From a checkpoint of a small mixture-of-experts model trained on Wikipedia.
Training: a variant of Adam for the experts, 444M tokens, 6772 steps.
Below are experts of layer 5 (counted from 0) of a mixture-of-experts language model. Rows are named up (a neuron's input weights, with its number) and show model dimensions 0-63. Each number is 500 + 40 x the weight over its row's rms, rounded and kept within 0 to 999. Numbers have three digits each.
Before each expert's rows: a language model's description of what the expert responds to. This comes from a sample of Wikipedia text that the model never trained on.

# expert 2
Description: Conjunctions, quantifiers and adverbs that open a clause or phrase mid-sentence, such as that, as, after, when, how, because, other, many.
up0:452543491520526545496534588484502514498538477457546507489508515491502463485560546514460463492479533563415499539517505528485474506426539506502521545447501582525445529548564526472476506455433545
up1:573478521493510581467579414469398532501519489444473479527583541487529501566491526521441496492553509472490462509511444532581434512525432500440479437535493465463546396457508467499452450486438474
up2:468433483491459568500484524483480532500512491429499514436549485563525512527524393455517358474523490452530516402484479504518495515517533481449446531527543517529567468547445522480526480506542535
up3:565446496567455517519503492518463450408530512542446580529494504544518470491475529512499558511497499464487496465522537481554537519546490512439518451514494416449465547493399438524582509524522512
up4:507471539498464569511458488418481424457511473482493527500540572538499453569440459485514516492539502516480518508514477444479529495554519518573523451437510491502552505461509512473474499501504481
up5:497553508473494505506484479526525436450515500534477537374532503510470525534430437565566499440519498552520565534497475477515485517507589519508504482496429481481541522537546489487498569447565479
up6:476523467534550539455536491549512467504555506567542515530532576472438493463542544477512490510565527554425517568490442455455471490533435425510489479466466529493495496465470463492545486427472541
up7:507473504522472445468499512558424485463481497492401491480475566463491505576494498506527528519576521503483588526482498430533548569522525553575548544535510453420543442500452489469504493501460524

# expert 7
Description: Word-final syllables like ens, ans, ades, ks inside personal names and other words, e.g. Jens(en), Shades, Mustafazade, Benson.
up0:490573499442534541534526534462444467462484548532524494458502482560576492363517458534468522537437539488512513441474487486445523486523521465506527442441494452512591463466580549504422492513513513
up1:529516500558487478514487489568510433536597492518436452435533486528523505487530480462536423433543532561454501517498401480517553487515547513518545515440484489515526544497511491460481491480474488
up2:521454537516550422475483534471547529549500516486405516575549460507526491553534516481585429450430505451529529561483549464509502543541593463494420462471461506480500486502523441501455446505596506
up3:497476503554413462466457514424503443507471529511491481471518554480569561514466527511481554517498436593523517512506570501521545537475500508471465502469483451459522448475475432511544469463461610
up4:506527564514478512530524551465533444436445524479484544511492531502465464510497544474460496606461513508531488489469504502504535486428570511486539434560424495448556460511538588485501480438471542
up5:563422504480526547521462465549513535525504481528428498545532509540537561494544429531466536532475502444527473557512515502447478507530510494497490577431572462497549496618531519538442569498520464
up6:524514481528471515499467511464496479520482470531501511503564487462490526405473570534466479413451451493585556464511477531464442406514496531498429477505525514473518529515533457506531496534509474
up7:516510463520472538501479539478497489484456532453459513542494486471553474488497480553382522488505555453509512492448528494476502414504566520465502508525472510501464496457478422533483509538556504

# expert 10
Description: Possessive 's, possessive pronouns and articles before a noun in biographies and narrative, e.g. father's, her, his own, the, an.
up0:468579464491465459531489486436527414470435464521475545472526558568499513481547484480520479499445504468480483503480561558534558548617504555545452587522498470465543499561495526452557471519512476
up1:468490533459395509517431509378515516490493484470561540504497500533469495499531480574504508547482511476434557501501509519588448521495557579431549487507506470489482519501538485480524528491587488
up2:514509496457575471546459524426471457475473437529475510488490548483543560526492518505468410404445488460478551405485451404500578563454529497524476534472513489507562457500496436498481545448511477
up3:506479557489479510535414465534483509502460493472444522450510509537534471505521530480530504523529523558521464517471449553551437544530534443504532531524441483488515456534494463506481568499537496
up4:462493485501516519482483501477492456556540497495475539448525434500489552529450498518525488462525558527503504575474455535516452551433445426507575477463455543526508540550460459488545482423496451
up5:462512505530498549495470576480473465505520516515502454459584540504555479444599516522539500519485465555436540455480545401517531503449507557470507502459468561511576417492481469485459533454577492
up6:521477563481484547444508541450462553488535543469551459444544469516443522553543489476495458459485452559484553482481504461514477527557452535508438526459481463455513439447570503471444505432471527
up7:522418540458486490454454520480441440502460473534517609463479516531503541469492490562523536507582518500467504593491483544514485523500467519458514526553474412514532515439530462508435532425472498

# expert 12
Description: Periods ending sentences, often fused to a word ending, such as es., ing., ".", plus some clause-ending commas before and.
up0:545489500524513557467530490528544496525453529527435509482551509510573471546506541514494529444419467514485508557493503503517388501477544546582540449537531461491564544452414451494489538522523530
up1:521507532504468515455514473509532442444527456479502497457541567439447472472496441536485430515520489517542502512506515488492631463521433484477504487525476481544583488482494567510496467458580407
up2:580465492530510478494470501408413502548558452481529536464492497476532527609501518444503462506441523458497538593533524532493519502474483490521491531555494398528462518502454451525420463445383490
up3:480477508553514501527516499578540505478503516501516488439588491516454490585459516518464437467543519562474447506481530556534390482464564547482513452503481439454498512484535541509540595520594493
up4:567508530475565565514527508548440489495476484551414527468516444534500470544525510498521470480426480444466529534501515502538523509491485467478506485544519509481600482524493437486522465448496390
up5:562562472489496507523456513529420502503536559492397510508495540480528555475478518437510522477507448534519472550483443551529506453525491490478563484586523519604435466488465597471527485515450507
up6:490471530478461478462479489472457500498520528490535489512466522486597497449506486522493495525602562456527507582496442504499596446482493542536494539489461511447515470509512470512490448486541527
up7:548430528535445501495505509554533495470510552514560492485423561518584480474510479569496501480591484577503469454532415524537470499458551507509490486523468484450479494500531443509491480468525530

# expert 30
Description: Single r or other pieces after Ar, Car, Bar or mir, such as Ar-r-iving, Car-r-ington, mir-r-or, plus Linnae-us.
up0:571526484422534523503437496466506526570504479506616511511470464488539375467488616458531467395461552544497499499450516531521576517471503469528469583449498436510484490499529579518464499446513529
up1:490539485528590510485518462466488505554492483526476509446507534500493449504505484505537481553529534496476492466449523444419553532519505505507432495509534484450518480500511439466438491548503544
up2:443477524488474452482594567480546463501426537512508520553522511460509540442517544488474437513452450534411455423516498536521485544449492510512542471471487461574476494443475462527507525464452485
up3:416509586471483560496561467504446514431525515529463517483490538506515570466494533489521504511462511511477469466419514461535489562476478527516494514502461524483502424500472483495504589451550606
up4:465511440531469498508507485489446482485522512526441528403465525535523458454507603495578509544531408461487469416456513526540459446450533509517464498453488531489464499471475520525477542515527559
up5:480452538549473512460568466517559479464552504491486529557449494519516497472521462533524443577489539534429540499483479533505490545455482542492595541426458526538469447515501497510484492491532430
up6:480532543550472521468471490495452538546536489514484488474488569574486508496463558525445507474486499475467472450514503530493438534490478470534406458479547470498516521512569430526556525412507537
up7:501503464513462505472490498505565478513479508543534540511452527502451403432519523441525401408468495519519472504469481513546514569466511507472607502473542418543549520478439554492455506514543537

# expert 8
Description: Prepositions, mostly of, also on, in, for, to, after an abstract noun, as in influence of, study of proposals, mention of the.
up0:492556490563463501543485500463571437460508501497495511462478452481505489518496538558488437442552551509473509563523487464455506502444486455493537502506460421488554457501472468535557585430519475
up1:470515471468474468432487588522527404433535478491554497489590466508519428439532516482452559518576496420493485536486506537497485506423538503475515452511520494606555440449443550475484449589469447
up2:512486477494485547522472525493552439508493524525506523468420496531547536478552466551482440493531512508468566516509492518400398450468581462541519521499471454562485478500510465539439492523435573
up3:569513479515502467475521525511499442498546501518524525502520494463551460501505468529523565487484444420495555412472552523516497517482542538536524480508533571565514525515461548468543430444468436
up4:522534474535568560438531577500466549427473539512489514495405505421562451454451481549539548431519532520502510466505476491409501455462442502511500556424490469473437472501551497534530515458444521
up5:523485503489457484485496514500437449456515456463442493477488482503498546534459475497540464503517542550513544412481583434480441549514516503531489540521490456538429511495477492516460402529512555
up6:520475531547470532471495482491569560491507476473525476589497444477480483471604478492484464505533481518559501520486477488534438455560530495422526508485496494563418556594530488442469475558536482
up7:443458504488471524470556428471523454400478519537560522531518489470506507489470458513513562419532523508419522545547463488489483564451513531539544434532501497513420436499491602491557530404482607

# expert 24
Description: Interior or final pieces of ordinary long words, such as inev-it-able, exquis-ite, remark-able, unders-ide.
up0:546493569562491544535524541516493462511581488507425509508496428515569537408475457464515521538527465475471531520531420475488511511534520505483528484475542524530522579525479484510520534510512513
up1:465519513531451475509479458501531567461475513526465563466460576507462590531531458533524510488383496462524495501479500459486608467533446477575524482520495362542475473491487483493592494454510539
up2:491507445499528537486522542520457495490446437480567532446448484492510473445497498507535563463505513523476506411520504494481546464513542489597554438488533475502460442551567534491513471532533590
up3:551528540497564570509476549493381554514437519482465548500507485503469513521513547482540542552436453467497548594425489497463478520531547462461517504494483507517472481484477497469526576505471503
up4:489532560496520515506564525471510518530495475443418490482515549570448500557516581501512396413557477527452491501488447511483500416514521447475420487499586467558513483515412470517460536478508547
up5:462491451483516512471541430517522452560572528519457491555503499516544435484526529483480430469469513482453544488487482506521530481468457589527495473434526512447583540554461493473525489491552523
up6:512503560472467505454464544557517495546489470449454527508520500566448560574502488488467488580488474490504488557508485457546435584530463555570474486538518433475419466454469451482520500446482526
up7:535427464416482512424487517476475470555514475475485567571526482470608496485534517517490561515573449513454517520473492515562495493490459497462514521458492568456416522475446496467534486479478491

# expert 11
Description: Double line breaks after a sentence ends, section heading markers like == and ===, and opening quotation marks before titles.
up0:462484437454508465495479539532461470487538519470509485497541472497536499518544561470471513390607455505546504544479577499492513536504490509526487458557465509532565524534466416463519528506511537
up1:521474444464515579480520510493406481477448424477556479500582518532535448473469482506397488519509445484477552565513458498449483575530563474461523451555574505466517559535465372471448522519502507
up2:454441523458535434494493588453467515499426433486498461503466513494543538495468615436443514456480464497418560495468554487494499557468494487481539561518567480576523473454479492488462537566483518
up3:476520512498454626521510485546503514540507440477512586433525503497511498505482498456489494506489505472482520468450454462538502537410467505509522485512444419572502533479447542480480484492500501
up4:495516518493435483479577571536545504532496477499470565509543518529573520478498561512532471452509500515456496441437535457570436486543507495473470500510495469537530556564487405456508466545493453
up5:568536466536491467510526540609543508475544469466451537507547522522484524512458474541547531464500533450541463564496523491420577467545468524526498437566494509505568519592430469482461466461486478
up6:552464530484465533506457516473503551497463498513474505506480487512474576476471494459475530464485504609486593540491459461545489526546593477515492530534517578469493522471480474510411582504527478
up7:455568522525469472499444531487517556550533514428445508469517469565442511508424518475498539505543479531541578438507535466503517537475594506531510488454562554497540472418506469461501547476479456

# expert 20
Description: Short pieces inside uncommon or foreign words and names, often after p or St, as in Komm-un-ist, Const-ab-ulary, Tr-ab-zon, St-rat-ford.
up0:495458464540536448444532509544524457401475417503448546577488484524428505528535494483484513522483524528512453501512481504510517535488495562514514509564510488478508505483350548496477509533557522
up1:550517584469456463518480485538453513613523498522544524490554467500523543506489503545473441498552467512468452538463545447576424428510529495534515480457482485530463517561590453511534520534466564
up2:414524504475525481496418488530506464606524506477429543495452421488525497562546549456533439476470489514514512517506443534542466486569568533441448573455412532524525576522498485483551551507531518
up3:537470555505496544538426537530398502586516474504405458525466458469432564526506453500539495506510426511514556520485488484499495532574503514502532468465488545545550499486483527426522538527515494
up4:479505506477541502434546504499557418467522548501411510492492490473418488528539476425368463544566515474489457520496552541511517501441532488494536526460461571449548535483482499500479522401527489
up5:484519542430491437573499484470540445489493513471477498474549516490461463540537556593390524486547458521503527483510528500490516490527476487557460485505490542505500530475478511535523538492461550
up6:517455547461487513510512480509546524495545457470399473606464476510467487534521471541437502539515449499538506544530446525430527547573548590470477496494541538484589477476466469451523542426532504
up7:507491555501502450527488566493566436473428509485522443492453483488529469475500518478571490570570495501516475498520542470490565590425577505549510487448432493506536498461473450503504503449568387

# expert 22
Description: Spaced words and punctuation right before a year or day number, such as commas in July 4, 2020, of, in, January, (born.
up0:630496469522456481557479471440448479507575529514507529561484519533390486495501446530556593437536542572512563436508498445527479508511460444407494515551455566454508498463467460500485487518513553
up1:499485445466493483432652474514497504522505442485442492537493499538512540437512491520484558458533468500472438456512425493556475566476574502525544470433517477454487546404465537481474559468461509
up2:518551536526518489527509520479549486479602539450507545509480463594538519485520493520514572476549517583490502576452550477420509497503486528428479492488461527523538529532528512512491565549545484
up3:502602488573513480486514502526529427475494470551402521499531538564511488453528549516535540454508515516568495505458498536583471528506516466465521547509528425469495502575531540470433495496409490
up4:525534484583461435553489487506511512475483500426487536525501480536483508488446511512527541578598537512559419450576444459432571546513506542493505560550480457567535534472474461528608563468487436
up5:519483509479472500568543495539577454469493462514524478542499497517548487449496457543424556436514498484462444525520495506554560491545482506516530501487545453467406593446474530520488525495524497
up6:484469488491499529525551477530504507497527540495469528507505475519502562577387435519457540524509496610484498461494539485571499564555517484620514435454494546508469477422499496510505485512464481
up7:478519505548441548543472561495530475490606557453538501478480504473555451492486446483515518451518491475503515567459543511481428480467513437565496495460573475459488511481561523530507461503495530

# expert 29
Description: Vowel-led piece right after a word's first letter, as in S-ir, R-uf-ous, m-emb-ranes, S-ug-ar, F-rid-ay.
up0:516483557403476529526523506389520456434416482519480554532468482512494534523469551517507542489554500467531465518478494496470481513525478502479465459511502457469488503418566451482552471478505499
up1:563523477566507526482491507551443460426495466533525477509540560472512455561471487435531551519480506507505543555520503446460569493473565550511506471445467522401464523615459539510463537533487512
up2:505521496491523594523425489509452531482477462555484438543597544533445494417446409510504571559522533484520463502534490557598465503534495569525437529484508481471481478568509525503433470492469491
up3:498501494477488452493533528568504504476525508515469468464502449525521568488501512480576435538417479538487586452538426441506576548535573476499465452532560535519488506530493523479453449505438410
up4:463529570452466525537499468554543398560503523438535482485520450526536452598482543521510435582528466511476515454475487565477507457499466488480455485441482521557416525460471444523455493452595462
up5:523431524487494481572485507492504560541545512501486453550497443534505394527477484463468539481505552537479532522531512497597479583532519596400598546463457441531516562500464464490507484448434421
up6:531494492510478493493483457524552461520540435465492606474532496528510479559526517471528508546634485434498499534525493458479469547510540497431454566471520540503442562536410464487487538503560522
up7:486499458521499490507479494476474538543570519498572461485505456513487513504503451579562514530589570506507440526526464544493486487529364516525517447520492511529465487518573429515511510476488484

# expert 26
Description: Byte pieces of Japanese and Chinese characters in parenthesized original-script titles and names, plus pipe separators in number tables.
up0:449496541418483456443558485521490577496387575531504584505492488544489425539513464551493418419488478516486502512456490465469528517548506544519533483519484467527444507526457514550456488496499498
up1:510481507472507489446466515505485500552415507498541528464525499499505435518516536504553471539508515466475509509456511543487442486480497535463467484441469509550516464536512459518379545477491478
up2:448489486529535410386566531516511542517483518433517566528496483506469459520517441511537470441439494509491493494437537490525492538543484537512509442506457468505423478525454469522447469487468536
up3:518504524509540434496560569496519501453588489488399502501475511487507540447578537500512495478577553540473493479504539602489542447422453458408483514464543514548482489492447457517387483455483527
up4:466503482528540569473462490462489494541461575527440503512539477487462509471531530521469465521484415503527511464508526544491503464524543510482478452490510433500478470481510459522446540495455409
up5:524431465520515459549490531485486544511441494479499534538535547594424428416530500500538497488491553516472483497430516539467483440500442541477566474481443551537523510516543456494450518477590573
up6:494539433543559518521540511501453470467462456490565476554537506451501487557503418512443514406480576533485489577488549478476493494464477458514557515543489413455513476489510518494478500519495559
up7:533478458502525444512421481516501487533500523472458495542530513483481462476479471604533493559507527539430489522475517512529481402515501564507464461454473452492508467512532501526430501439497490

# expert 18
Description: Word pieces following A or An, such as An-y, A-y-ub, A-m-endment, A-rizona, and nouns after an article.
up0:392536524538518475519479464409466465485466502423556427511483469506508500527537551454489519433530503520406518501479514485453537492536554507508508454518565491524454470415528459463524546415492519
up1:476512498462487507458562559457530492465544575520427496481481461501529461475501468471466512500502492467453475499448494499507551531508564484495407593528479477512551495507468512523469403519504521
up2:499488560517461482523520476543536499473481461478498502536448476425431531544518518527464469587501542565515516480505570506510475538450562503431550501526442508424523519514527449498445566540531460
up3:490558486500509528469496535481485447517590546514595458450528514480540498553540461513544430456488547499470580495459474422490509476503493544503511466518504519479556540529486409505434487511502541
up4:461511448480510482571415513501466537511468494467535535587475429499500434546446566553562484521506523494483500510518540449525482498502509468541502568420554488494466518500487463495491573536434532
up5:458499452488504485567503479514490501507467502363528485453537461501501439485504501496510457503533519505517544470463508497543506482509552533544493480496506469504594485535479508522472475488450465
up6:537430519594542438500503551520474543551485487518443496504483499477481474427499479465513534553554458549540544534510472477476529576468484505453487542434540458445468476459415541502507467523491470
up7:486507524470494486515517508484609542455522520470490441574488419473449505478519468525492527534475490486567468515493491451478565539504469508517489462462451432455449482431485501503560554524516479

# expert 15
Description: Word pieces following a capital O or I, such as O-il, O-ll-i, I-d-le, I-raq, O-hio, plus other name pieces.
up0:479513517547536479468516470538475519581452492479472495505533477497462479464584504454534506523559450543511454501469513507550516493527491472511520518529469563528466529484501405459525564498559514
up1:486475495605500542441476469644491478567486458492513477484470459483436511482579536531497483545571465528489509451493506542439561514542563499547445443495493496565474483494482495477503533502577430
up2:439502521474504479459495503578505479538542511432518490534508518560529518489525501418525503501519408471509506464523563540480588520496559555560497520478478562515488480520507504477535611470511423
up3:489397516452563434547531489529498417421486506513487541490553564499591509466501525454505560417471410495500532562568484544512464536495500491445475497514490522574481508535458505483490491504554443
up4:466466516453499546486530449533502544519507480558519475500515502487553523441518544446519465404571401498525508531483514482514425495546506398496454470536539485596496529479514520475470471504547484
up5:485506599569515479472517534528451595452545513489502530518531474521489469366539471472511483499519532510534517493492483559457486493533433439447514507533508484406530480552523442510484449472529517
up6:578523473517465516502484503541561457549518460530543508429557516474501431516482460587502474500418528517433495515499417511491446501483514524466564560528496556472477484504495495512470498508532499
up7:504492531460520511491500531513478463477528477510529494457455426431507522519526502484545522505565453527494527483428526552534519522550528558557473488494508510562496564504535584485537600501528460

# expert 17
Description: Line breaks at text starts or before == section headings, plus closing pieces like er, and pipes ending table cells.
up0:539519482496520438488480517484487492471508398503479506509474519479491520524531619562484577558531562526534527450493485516468569438461541460461531498497547509468423517537518441494558542490474621
up1:498500498392506519536463449494532495487459437503528506531518517512543469488418519507458566519539487498543557569532494493474456525485540609566514522543481523517512396474499455515497513516517475
up2:498409533533476548399455513448560582410481468497465513454507490517566504466452452497544424481487478465484535520432515521611544528515542515464488565510453553466461526533529487456449505470519459
up3:520549444507448483507504392514508489508440534537519474479452448470509496510443487514494512516520492411547490596585477504497535484511457509457473533458455481493513481479467553581477475480452522
up4:593438501463518533485466516553518482520472481500519521510502491538496416508602555372451458494488533503456522498458475443449518448511487512467483536558527510522480495546437537477454423550403499
up5:544506532557550531452518497487483477476516515541506480541520506496478548527501514522484532457473479535524590432472544504558526492489547509479522498464473484524502545428549449477494518432500483
up6:416521461443443542580527611432525514427488506462385535481513549529533490494483544462488437541482447538506457485529498435542517490501547472492521531497502556518467524556539498489539568421578553
up7:501448507553458479517504454556528540525479530535498477516490475500486557444509521478444422466487496540487438555508503511543468465489532446543515473546473490585501532512571545515507562547494486

# expert 5
Description: Vowel-plus-r pieces, mostly ar and or, plus al, inside names and words, as in Buch-ar-est, Sug-ar, sol-ar, Vikt-or, Min-or.
up0:467441547370466496501464466599484511538490502490479522562553439485495488454551510479396497458485462483493503509516434520564428513568457501473449529456516536491528508517467437505463441476467487
up1:466443528493541439483518461541505491546502542509508506526502523488480438614470510519465447434439427485507528484448553536541465565496497484526505519494499477493573472424451524503497526484621489
up2:543485506539567529467499519551438426473514493562513530547474510486512530486495481487430555440494460533472511528519461527520521494491431571532446441500522480491515487453550509466527466560488473
up3:524488514504512521470509518438543475481461488465531416603536460500486470475549520532466527527555417504458486414549564464486477532473453526466403517437493541454479550503570470491548436519426518
up4:451492513459478424475499530512467494504500478480502562586519470500528503465510485444507464475527473421517501491497544539453501546492551457535484542492552647475469509455531490490479450431559443
up5:409512537558521487499565447522514517512439534488490424545563524520506542455476491487417431539480509529472484376478523488530482498490420515474506535473516521519542471519507514511503504427423489
up6:528481518515530487546531540464438456452503465515485566448506484482537524549515555450495576455485509551532532561484454501483604491448449527547514463508545411498411453489568511493472509579452514
up7:475541471522509460502449535457515450509475539483438466458521499517539515489478463487502494486506468535538473544448628559521463483511476472604558465525513522452513467507541458511522559398486498

# expert 6
Description: Common nouns right after the or of the, such as name, population, species, century, village, album.
up0:507478486560434515437491539447497523584442496499522453485494438492469447518526502448551466546543508511520504562456520491427474520435543520407491539559473563539506442529489509496419508579529518
up1:542487473488520475486551485528481512489404489491485502541531464514538494525471492448504467427475529496547561531477562444515528541597533508453502499500591500450513471430525480471487457510514537
up2:480473525437558448518497428509507497449564527576492489491482531518502494417540555507466480497571529505531437523488579573536472538540573486442515542409512477474490501447481489511414477508542488
up3:535481487472432520487436480546506459526488504455475532456532484463494492472464347493513518471506507473514529570511457479547482575596545513545446535539481533565438511534491476499446482570564427
up4:476531442439433492530486521473526501462494514518458513419501507519413473444509518540532422433494476496572570479527561552528536456595588540527505504470487533489476517548458535503458520437470443
up5:506475493500450504463582505529533494492450520480460517488419488443566414480537516534491473463566470524476485586487497526440501624501559523444456463476467489554474496550482457463503551560493481
up6:542509452487551480532439477493528546481515467520467553521489452499450499477466559524478460457585511456482441497501590493588561456588504481457452472468508451445495528446500434531565522439492472
up7:505495486552523545539558400512539536545461473541476526520457497502532542476452471433500536502528538467527479474481500461553482524434447572520505470538535554518498508466496572490501429462496509

# expert 16
Description: Initial consonant fragments of words, often after a prefix like un or pre, such as p in unprecedented, fl, comp, sp.
up0:551512512503525481480525557452524548498556489415486505504468511523459451415544530523484518503481535500517536486491514472459469486493495529529476539461541466449437446504453469535487556451536494
up1:525487514461471464433492552479461525504530532509464566425556509509547483467484459473564475406546486526519492512468466511547438492503506489476506451571517406555476526456463500502549542534452478
up2:502510480558463472486525457527498442495557490559527573488452557494420529548524455593511400539454505509452569496443472482457498503574450468499479560527527515458541500531492508507488476545494578
up3:503478524559454503542414540517445423452468460495547479492494497479516500476514464521515519505513507426482525476458550485437521484463489525598519512441526511389458438522421533426479458465473545
up4:503508498443498443517435561531539512466516467508427533486528523516444450485548519505466452477483477504469472504398520506548569482467471554516548572438517495404561467483546497398487518450442583
up5:461541519515552577489583532497456485504462513523493444455469473506508530532535512475473464437521514572407518505449502518459468506501565493540490432456458553483446484531524467477486510493475540
up6:503505532431509547462541534507425502441575432406530540559568515500396473498492561486531521418546564518492536512532489522512578509533550506497517477498497531451465497563510538432522504466520487
up7:520384524530509549521518435445502484494437478457541484523513572579443449542540470495501466559483478448535561515510452516545440509485481473515474506494523438488550452486515413477511488436530480

# expert 25
Description: Short mid-word fragments like re, e, ra, o inside longer or foreign words, e.g. recreation, fraudulent, Commune, Fontaine.
up0:477418463514493490469546490470513481499480443533538541491505584486556567532526534448499497409475487503480476476452476531567587553545517524504572543497495451549468536535575551486517516492516536
up1:516454549574553512480487531500513532464532514475458577455490448475460500467515499584473483471476513508577547431490490519437521518554548539530432495465475421484477472486499475505493506459466532
up2:522488513580463515474524509615446511432449464459556494515568524521436493476453451566480538525505575532521500515511450497551506486468572483480508539470543512479445426559513485480499465495500441
up3:481468508556467495427567510551527529539546465518584547472457504539500540413548542452444495457522477529509502528473428529564493584450502517530542530469556490487548443518429497497501554496520513
up4:493446489492473562491539476504522494488453413505440503480484512529464491534518546420458561503591523454514466408451561547475482452578482527464580530468507487497582524539500510501524488450526516
up5:464414494479484514459547608477512538504591523449518526497422440540544486476585515506565452458470553507497507473472474556450509598509473458507522529469530469550545486553437481484503442560470528
up6:405415503501437568514510566551543513547506447475528512484509500506497497441529539501457469454562533507568499536436445555525550505588506538555536491476571433513499463532519502446480572461518561
up7:474441469513408509452481506503489456531452472486556502468489539519563502505522548448566521441510522493492536551488460542476528471486552556498572505479569491485444496516494558435466473463536531

# expert 28
Description: Dashes, pipes, commas and bullets between numbers or names in sports scores, standings and lists, e.g. 18 – Traoré, 63', Larson.
up0:520445472479594517520494518473413513514498504522543482422464435498449559505477460500493473482479537523514534502474439505491438509510450488522579533440430552520520447484500502546513548541531517
up1:511521564468502431502488499523523569503445535523555544501436524498441584540479510484478476566476505511522505474512461479519561489586489530516405512430475489447466506557482491496487532511492433
up2:499471485588556532433575470506491453494413494454553514466476513529539558560499401530466513433458542572590540483503425503485478477515493532502565540470439510506516484495499565501596516494447521
up3:466529536487530452493386488577463522568494531510529481430468470518460595463459456468454545531518488506507485492504455460428538490601472589521464450456488514534524509574580470495485540529393423
up4:510504481551552467552510534501402519541529457470502492536473483491402472486483445523481505514477533543508521525486510510473568507454484472481467591483523459519505492499544515527447568557496473
up5:460565507452494538444559444518475549522512500452519517539468408444528526507479524501493559486549520543515470463469529520462523531553455487561441468506427495503501548528486527482466468484490465
up6:552496513479449457494508514491496549472476489495538493493535504559479486504400437527485508580538496450526542488501528542465479425536503531552602504546466528476546539444494436510563502469531466
up7:521529523511452499484556503504478540554534473483499507452520471481502449503496576467461589474541502510505530435514474431473483524426463518507414459436495547498488469528484555510436450516406497

# expert 13
Description: Words starting table cells or header columns, such as Coordinates, Green, Washington, plus table separator rows and common nouns like film, service.
up0:506512506454482456537516493485495466476581435550456511496511515533444568458498459484573478530445413425523502467548507477503478450551535526465546486452502612487466537475576500474506496515501478
up1:549554539510472492608525548526510479548430519494521511487520530495437454530454524440514458474486434495511533453540472494458521543443400481481514493452564528479541455522470448542443470486443503
up2:518535515556422561542505506519488490531412512497541452507518481614536512525484500526537479478537476504459468476487491489452478499444458499496513495553483506496505475495436451537473552442546529
up3:522519509478562480425504497436496513464471527533576516494446489505502461466520499532514537497493529507496558483435440431459489614510532516516543454562468483503485566476521489491523536481504497
up4:440473489539455525421521486537578508483524565513512465494471517537598549505529490503503479487434495553483510549513539490510463574498470430492524572455520495491449494496416523473458442506532463
up5:545483527543495532460557462503486505433574525550404485511465491477559473513500469561483502538469504550481561569527505438429459525563551446512527508504460478452480554448486530485474535430593505
up6:541462516515499522559508439469475600426528579519386530488493590486531549483479507507490493492531476498521482558480492509457438432509437456455446514530515523431533548477493505534492547427434443
up7:560509497514473519564468473483467488482530533541476491446505514490462476452458589544552460429542510448480513459496496517491459579499456465449446470544533535543567527500426497523451510412385497